Below are experts of layer 4 (counted from 0) of a mixture-of-experts language model. Rows are named router (the router's row for the expert), gate (a neuron's input weights, with its number), up (a neuron's input weights, with its number) and show model dimensions 0-159. Each number is 500 + 25 x the weight over its row's rms, rounded and kept within 0 to 999. Numbers have three digits each.
After each expert's rows: "gets" lists some tokens that make up at least twice as much of what it gets as of all text. This comes from a sample of Wikipedia text that the model never trained on. Tokens count by the router's weight.

# expert 5
router:486487483480488544513537527489496537489541492467470508531482522472500502459495465570489501511453476498483556500501540489484514493509506479564466483490499500531450433507499443464526483485508525520517542465499508540468508528477494502508515509466459520507463527562456519503512480495473492494503504507540480457501497537513500505480476467472515528484497510474482506489533548464495490468506480486486499515500479503505484487534530468510487515519499490467494515480519504517515512503534463
gate0:498479512480503508535517519485491496540544512524517480461523532537495486509522493522516472515523555497521521505495511471470518525501506510496506508467512466515464518486526492472539546530505522499537538425526497418437535519478534500455520495506501495516485497540514514491547479485470521504524506536468507483529509491472506539479513509540484530493483496439502474500503489467475475472480507507510489487539501533481503512494463522468518511525489507470492549497538483481506539525502485
up0:482467502551521497496485529491482496501493493522472536538475518483514491482487490505465544518514510507546530496486514501484500477488487515460476508498507521514462483503523503520503475529498474459490454520506535500494550497439453491513447512547553502477512526476509484477455496485527530471506477455498472505514481519514495496518491560447504474493486482537562498536505482502475488545518490461504507537489527494489449521496505497492485460507526487558499504462473490477529462504470503
gets: " the", " of", " to", " in", " and", " a"

# expert 19
router:467521495490497525539562460492461508481549484492511506503471491455515474478508501534500525471466497490509552510474527494516486453488493471553486513471475513505468480507481508501528506540530485511497504505506531527450524501442553506506492446491504490473471492515446494489521453523489494552484491500527521496489476534508472517497472487468504506486560506487460528473499541484511509481476485454498516528504466501463503486543513516512519480498530478477517510498531542522505487522495459
gate0:504512525517499528521518524497480490481497482529519489483468449514511495518523553522520518500492484543449498522549527502526507464462501501508527495499491488514494498526467466511495529504454517503485507507516499510491557502509561514498500440550494504523482520524472548485530481530476522496501498483491507495489473455519457534511481483499504496476531516505545477490505526434491510478535475493452493517474494513505547485496527522492447515447477469447531482489494531478484478487496548
up0:528419494529479494519482489504497514514516544459484501488493505501473483515495480504513530487534517531516451506535469527476512518463517477459509505526524518532493496489509498500498496484522526510483521491506532453518448492507457481495513482529542506542541512522518498560484477542494462490524502506510477503518522510496565506499531526453474472527481470483516528496522468507499505503527488484487503502537491486494505556512465456474475528493499508475505434487468456468471499492469465
gets: " the", " of", " in", " a", " to", " on"

# expert 15
router:476528471502478519526514457473443500504498475473459483573461525459488503485454492503508507520482514506484540500464496464488495501499560481543461512493464520491475473507518474497522500528501469517490510502516489538440510511467468521465508442456488472454498500510459492473519475453454514530459474485516515508521457523509480498499503488489536497473531503492502511502486517492534486508499500484494497548496478503469502512530523495526536491505469483498538496482495558526518499507495473
gate0:534504533508473499515493469477494483486473510490466501484469527502483523531486462508458476537515527479487486472448470518496529519472562520543500532519504519471514444483495478502479500512526477534509531508516532486488502497491475511492505485460513547534501489468504497499528521491466476500498494474537477516516533502516463516498520480489522456472511547499485487528458501447525509467482504502446493487545478517504514534554561479515474502509466499528491509532491564494503512478544496
up0:521467502517498466474519524558483534465518524516585467448540475531511469485510524476512544482495494478494487471522527493447484483472467486486466458500489488511519499484500493503487519505491493485472461515499522518539539496492538474491492523524504487502474506486462505500502504504522520486469481521477503497476487515498508516480491448486476487518526474505456510472517563545454491517510503515574534478461481492518511473498454507528514486474519514479509505464513473513489490480451496
gets: " the", " and", ",", " of", " in", "s,"

# expert 2
router:472519514486451495515519479516479484500530539480494494515463527506500501481482473519486520503484495478492573475499511461501508528475481494539488478530516500489508476531513447499463482511522527501474517458540465531463546496508513521436509491470465486469508484550487496529513473471506525510490481510541528490522500510495510504475502476488536489485552504469464521444504523493520487478508483446477494480507493509533558500508513466532501555538492521479489522465528532521516496505547485
gate0:503523494504491525540523506489502525536529517492499495528483528467558493481471504493462503480471498475507510523498536477528533512497495464515473538476470520498495445514526478486516499526483526507545564468496457531450552492496529470488519511505480470479506486544464475492512462461498492494471508532495508492511485498503452524444484492490515550453557544499475555497500567512509472483481483505472488497504477520478517527497492486509507501511488537480513522511536482520517493515522494
up0:457477500466541503491484521545495494497549454469484490522508479495476500515535500504474537474549505465495470513557496495465528483422539526497480521448511515536522498497521482489507517495501498524525494564514546490523506519501515492506461531462538508505443499482498516451506524534492485491510497486526500484483488495489513547455547496472487488525511511486480479480494514466510504522493475504525520495483520480507484475503508500501477482480570513501456504515502458480454524484486521
gets: " and", " of", ",", "ing", "s,", "ed"

# expert 24
router:468482524525506485492459507537470501517509461517508514511546513508528493484430488488495497517475562470520521485471489491466511482475494479487453472517480474485531496485541496491512579525485504481511487455479497478482549512473484504497502512508533457476533501503461512487527489448500504494512457535499495466535443479493462527487499484509494500519520484475489538511479490508488476541508471501518503469518514522537519479499454500559544490500534492491503543476523528522465512519503485
gate6:484509508517517519486452537497533497541538527496529510506536494539517434509475522537472511494484468532510489515509450503519530498429547487488512499521550480510507508468457509518503551526493518473474481485484516529496534520445512499476473527499506509491492506521462481478476494485552503531524479427490500466537485480502472468476484486493523498485488477513529507508515506551454477458466528501491516470525510512506513513489486469486507493516522524509510529535528497498493530494510462
up6:480508498484530498499475534502494513481497498537479507496530512527462474518432470531513546498509542478494504515514459485540532469476543507519486477529509477498476529479456505535500574490496466484519474451514509504470493501445466484473504510488520503546470508509487497487451476474473487491480497484481498465534464498487496479477500511487492515503472458528491480529491517489499471450489492497508471510531514486532498536481507494584537503485543501487515524517513498504478554465511478
gets: "\n", " |", "|", ",", ")", "."

# expert 11
router:503506493534483510480505439509476499485534494505527546497532525478511449430469482538459506528479506485533497500478473503482544466483470508560498467492489485516477467506520471478520505518488470513489479489480487486490517556501494553490516512495484443492527545474498493469509485439501511533526478513528519511556440485522491496521492500503515439512528531481481514493484469503512490525513516505503538512494494520519528505512473478523561478516484481502494517471519528488498501543515504
gate6:495494522507481522552523484465497507537494484478486504483498518481494498508507461534475479526483519554473469503496483512472486502507506481548506516489496473514536516480466498458490465462512441519523503534427456534521434503485470473491528515517481470455498519469526515495518501456505485539468469519502516525518501512509535518494487496522527538520568514481503509493491493527518514526505492514475522503494515527488552476492479481491493481532475458485484499524547473456533486506460480
up6:479507487505500497459470498504543515481510496552510531511506518510533495482480537512502525521437488559540492541471518518505458478505488530519495511458500513514531469479520498537494494495506539486506438492511492475457480522495516523508495491494479496558507477480506551504480515479518516487517515511494465512500514493517536502528457519498534467518495552520514510476498520496441502483481458470529408483499502520564520494478509486514525527485512522480510504463503502506469526513469509
gets: "\n", " |", "-", "|", ".", ","

# expert 28
router:510488513501486491482527521520511480455529498502487515521537491482539495510471518483485524484492509458586519469485494489491512467439488503501485500457525503560502470544535474513545526536524462493489456492522508519459541551479483540530456517481511496538502482511513510472471473471495452447490494487532462474518494507495495508494505482496535491474490529474492526465497528451505456507516515505475492495490491512516479509508500493513535499497477483522488489468499492486482564513497544
gate0:554450499515491501547497512565531463525475479486495499516474468463489506469490492489481524476516504500496493478515485472492485478487467518501498520488511467485496522495505522498507472498551519472483507507457508510462517519479487474509476524518536528514484463569504498548474470519495483457527494474557444523508488426507484520492524501487505471516497492474514471511522483530503534508489484484462496490473501475458474500512544496463430531519509465483497493481484528468496468486487498
up0:533482514494522512491483570518490530490492474508542493495517509491514444498490507470492497482504455490471492487557530480478499436489495474488515497490511497495439526485517470474528476441478512498508494531458538451528482532518505476514497519515521487527488475552510498499528487522491509509539522485507484484458488457518467481497535540500492513512452481495513486513486451550496530479485519520510525501530515514519504485549518495495528483537425478485499525476507470509480490470521502
gets: " |", ";", "o", " ", "i", "a"

# expert 29
router:464505481534538466508510516521467533525489444514516481503510539491517513502469503492480519483522553452498525491468514497458523534471520483456476475493431483494506509502518526464524504520501497519525500505483498513484526519533483477493513498479506503483498528512456467508515466483478487497522494515501484482499510495494441491498517523497521496453545506465461517513542504442524498509491438473474532483518479541490493468505502490537524480516505490464496498530512554562466534469471526
gate5:484449511477497476497523490523486545527465488536494473494505525506482493510577511492560485504474500496492472501472502495526483501477519505473494470498479503493447529474538528496517518508518514535500518525505498499457481507502544485482498476478493472499465475532521467528487441536499499483478502487488530499484467545511536506515532479509503488569518497538520467497536480465495511472496498468474488491510500527495446460496505506567503516532543528522494470509530536525513519508487449
up5:477504491549488507485472492481531470493521545512472552488481486548537522495476535545494496509536433509499472490522471508495503524499462509509521504506509524470514498435534519484471498478430512496491574488477467508507498453474497510522531534468499508526522491453498498534475500479520522508511522520520522491519508485511475492478455450519483508475476496503516492475500511527538483527513501464485473465499522467537522475519527486470477505504485495496489542505483497510474448536519507
gets: " |", "\n", "-", "|", " as", ":"

# expert 20
router:518479501480468493494505536530500526516539459506483489500522487498495498461484502487522543470557534399515510494507483486458507498437479509454470504475486515524517494523462494495480546521543467518517492517506525502451541510513511522514469484506482500512482502501437497491511481507493457480497510524517499469491507547495511485456529475496505443488493499503463506455522489502503479492456448512478478510502474506501501504487510510517493492478511513468472495475500522565476508450513513
gate5:508463506462498544484460504486533476526502510498495480501525478520535482512502527484506454507494454491477496542513464486529515520512492468521501510460500499506496508467511458496483502509457496497489492533555481508484547478481517480457487457523510519495508522531486518474462534475471470467477539492512520442537525545519510497475488493514438502485452456504509474515463523525477483476487535534492464499530492505526499555477480527525512447498509500522472520510483449533500504482505505
up5:514540488490518471515468525507503497523504495502508471438528501509570483498524495510452473576502514484519479518481454522552520514463529503516479471456501548469499503476519474508501467490454500513512526531523515493509497499514533454525498479504519489570514516498481508452498466500509525482526491514526523470470536496451478485504489476485467490500494483527499489521482505456480497485499477500483479484533462474475471480485496542525463467513500545507493536495518530462469492491488506
gets: " ", " a", ":", " 0", " 1", " 2"

# expert 12
router:472515500533540467555530498505471494455520523512496485514526488515521507471481491531533500494494509505505478497490508498528505510472463479542505497478496508575465488525525513451490521486503477547482513508495498484526501501519505490559531454500491487520482544489472462479521478515476498493517485541521537490440490476495444479444510495465502481501492492501523503469543521470533511508486459480529528524507473487488515480509497482492517508437488481498436497481501528498440512465512493
gate0:474523478539527455530509476514539519527534484499522488463521497495488503475488509529535498488479533480498525512506489494479495497459505501526499504500494512513472537522495502443497524486494475521452539502489497490471469488489478516549510466501467503499537516482505506492478455509486465519533465487517473505485517517503494519481472469457553443471508477484508479450478474457486474514480456493532502539524508496550470447502480506500545466509501480473508419476466513535477506510489517
up0:520501492508494496514491492509516533515461542509512502525466479472503493471505529502532472503476527478509537508475447511463471558483490488514488543508458487526512467513491551497493467538523499497496506476511466486469516493483460480496509524509540465535503488525514475516487488528427480510539541483486471506491473515458512507489462536503497499454529509471529515473527521447484497450504469510489452490460527498505481499505534502519502468538471518482527521520443493515488475493494545
gets: "-", " in", " a", " P", " C", " c"

# expert 30
router:495542455483505518524522514528474448494497525457497498495511565485517538464515516528494502523493532465525507507515524484480503498496505491515462506484470531542538459498494499474512466552513483509531531484485478543466514497489496482457482484460485508507465509494487505483514518473487474511532521506547500509507477521485476542469504501469547510503516535466489514476497503486528469502524403490490509522480467467510513462536506504527540473511508480467450533494513471502533520498509489
gate6:507527500489453489496523465540471467491496524493513505516464486499496464458475499507498527577498541505502474494479512504494492510497487510492482518533472482473506481527478458466444487468540496469534490473478532516496482504538466521498498491462508486540508474526531463521526475468498478490492512493524478525495514499526481490478509431485506463516525511427476483465476519505531492482512488503469489533479523493544525522502481521534520489547472478481497482487527498493536515555550501
up6:511500510510517502475458541471563502474491487507489502523519478496511519548506467492497505470476497536545536483469520487482485490498508454516502505484523501516497504504496522550542467522471513517476493485489496473512495510456460496503533524537488511468529543493464498505468511516474504481493485482435521487511481511496514525509497524524490519458471537551500527556507521492500508568478515518547530475504493514481472466525483443494517515477488467551538472490535506478484499495446497
gets: " the", " of", "-", " in", " and", "|"

# expert 0
router:482516487489483492510544557518512512486512537481467480539492502520533482479498437524482486512512485484543517481482572462495529523503482516488472508472473510540514496520517464515500512534489550485509527496511459509483529492513486496478527519488488506461498520554503521533491492419519473496479522533480475483529494525493472505475498490468514474453503554486512521498533553485536456492523492479488491475496461531515531501510473471527525529460486507493481521476513489530531488483506510
gate1:484454516512462492499497465488524467527497489497491499503512500455482458510533489526504522494465505526521455471499519453501487523502469481483487500522470496446478513485538471500511537541542483523523497516464537492500498499451512499509497505483499447479502495545452512494436543494508504520524460511513503523505467494475459517547552519477527506535511523457453531508563500469537513505512486491504495491526482506530507489569484464487494474490489482521538516509506502492514501494469509
up1:472546473490539464526506516496479500447478471476526461536499542545513563508494477470484484511496511460471531512513513531512496488541506476498504468478520537539510486501476504473475505507471491527470539529498502492529504531537508485516513482534465533535446522473508449537553461469520458494495525501504499458468520524510518486441454502482486478513501501508501523495523487519490496541490479527495552503489512493472497501495529501513495494509546516507467522494512472467481510516505525
gets: " was", " and", " to", " is", " he", " the"

# expert 16
router:501533493506509488493523502514478529480518479497506467508517517473534517486515469477490485511504522469523558475511501500470529483444502494518480474474483492519491490523493513504543490526498491498513534504468492509503541497510538493504530520482493509479505511481442456480544450477491510552520513574502512510491441472501454486468494497479488520484536525437487503514555488466508519510480476474529497511487527502475561479518495486493512459495503504468478505471567553510494528514528516
gate6:516500508520486479473496487450483508484508525472465505549539511451489506497420520484486492510518530521535500527505525479481472476534514497482529470503509506545513530500479490487537515514499471497486470450493501552515513554493512507469503534529510465481500504528521510523495478543501497530444500518480493532498521527451545519552498540494515544500482517532514494479504524509516471450491469511469473559507502455482497493499520497501528497475539482509497497451501478489500536506510465
up6:512504526518496500522524505514503486490482468443490519498488460513491489495523536464514616496531471508466543491501497504462477512449478492462530472478495494530481470551500540493500495467471502513522535489475551534491503464494476468555482482519488511529517491475537491459500492495499510496505516511494488474495499572475509492488518502495493499460520489490519509458522472483486489527517494526479487504482539467524464542496527510482503512532468507467470505475480494491510545509504483
gets: "\n", " the", "-", "|", " a", " The"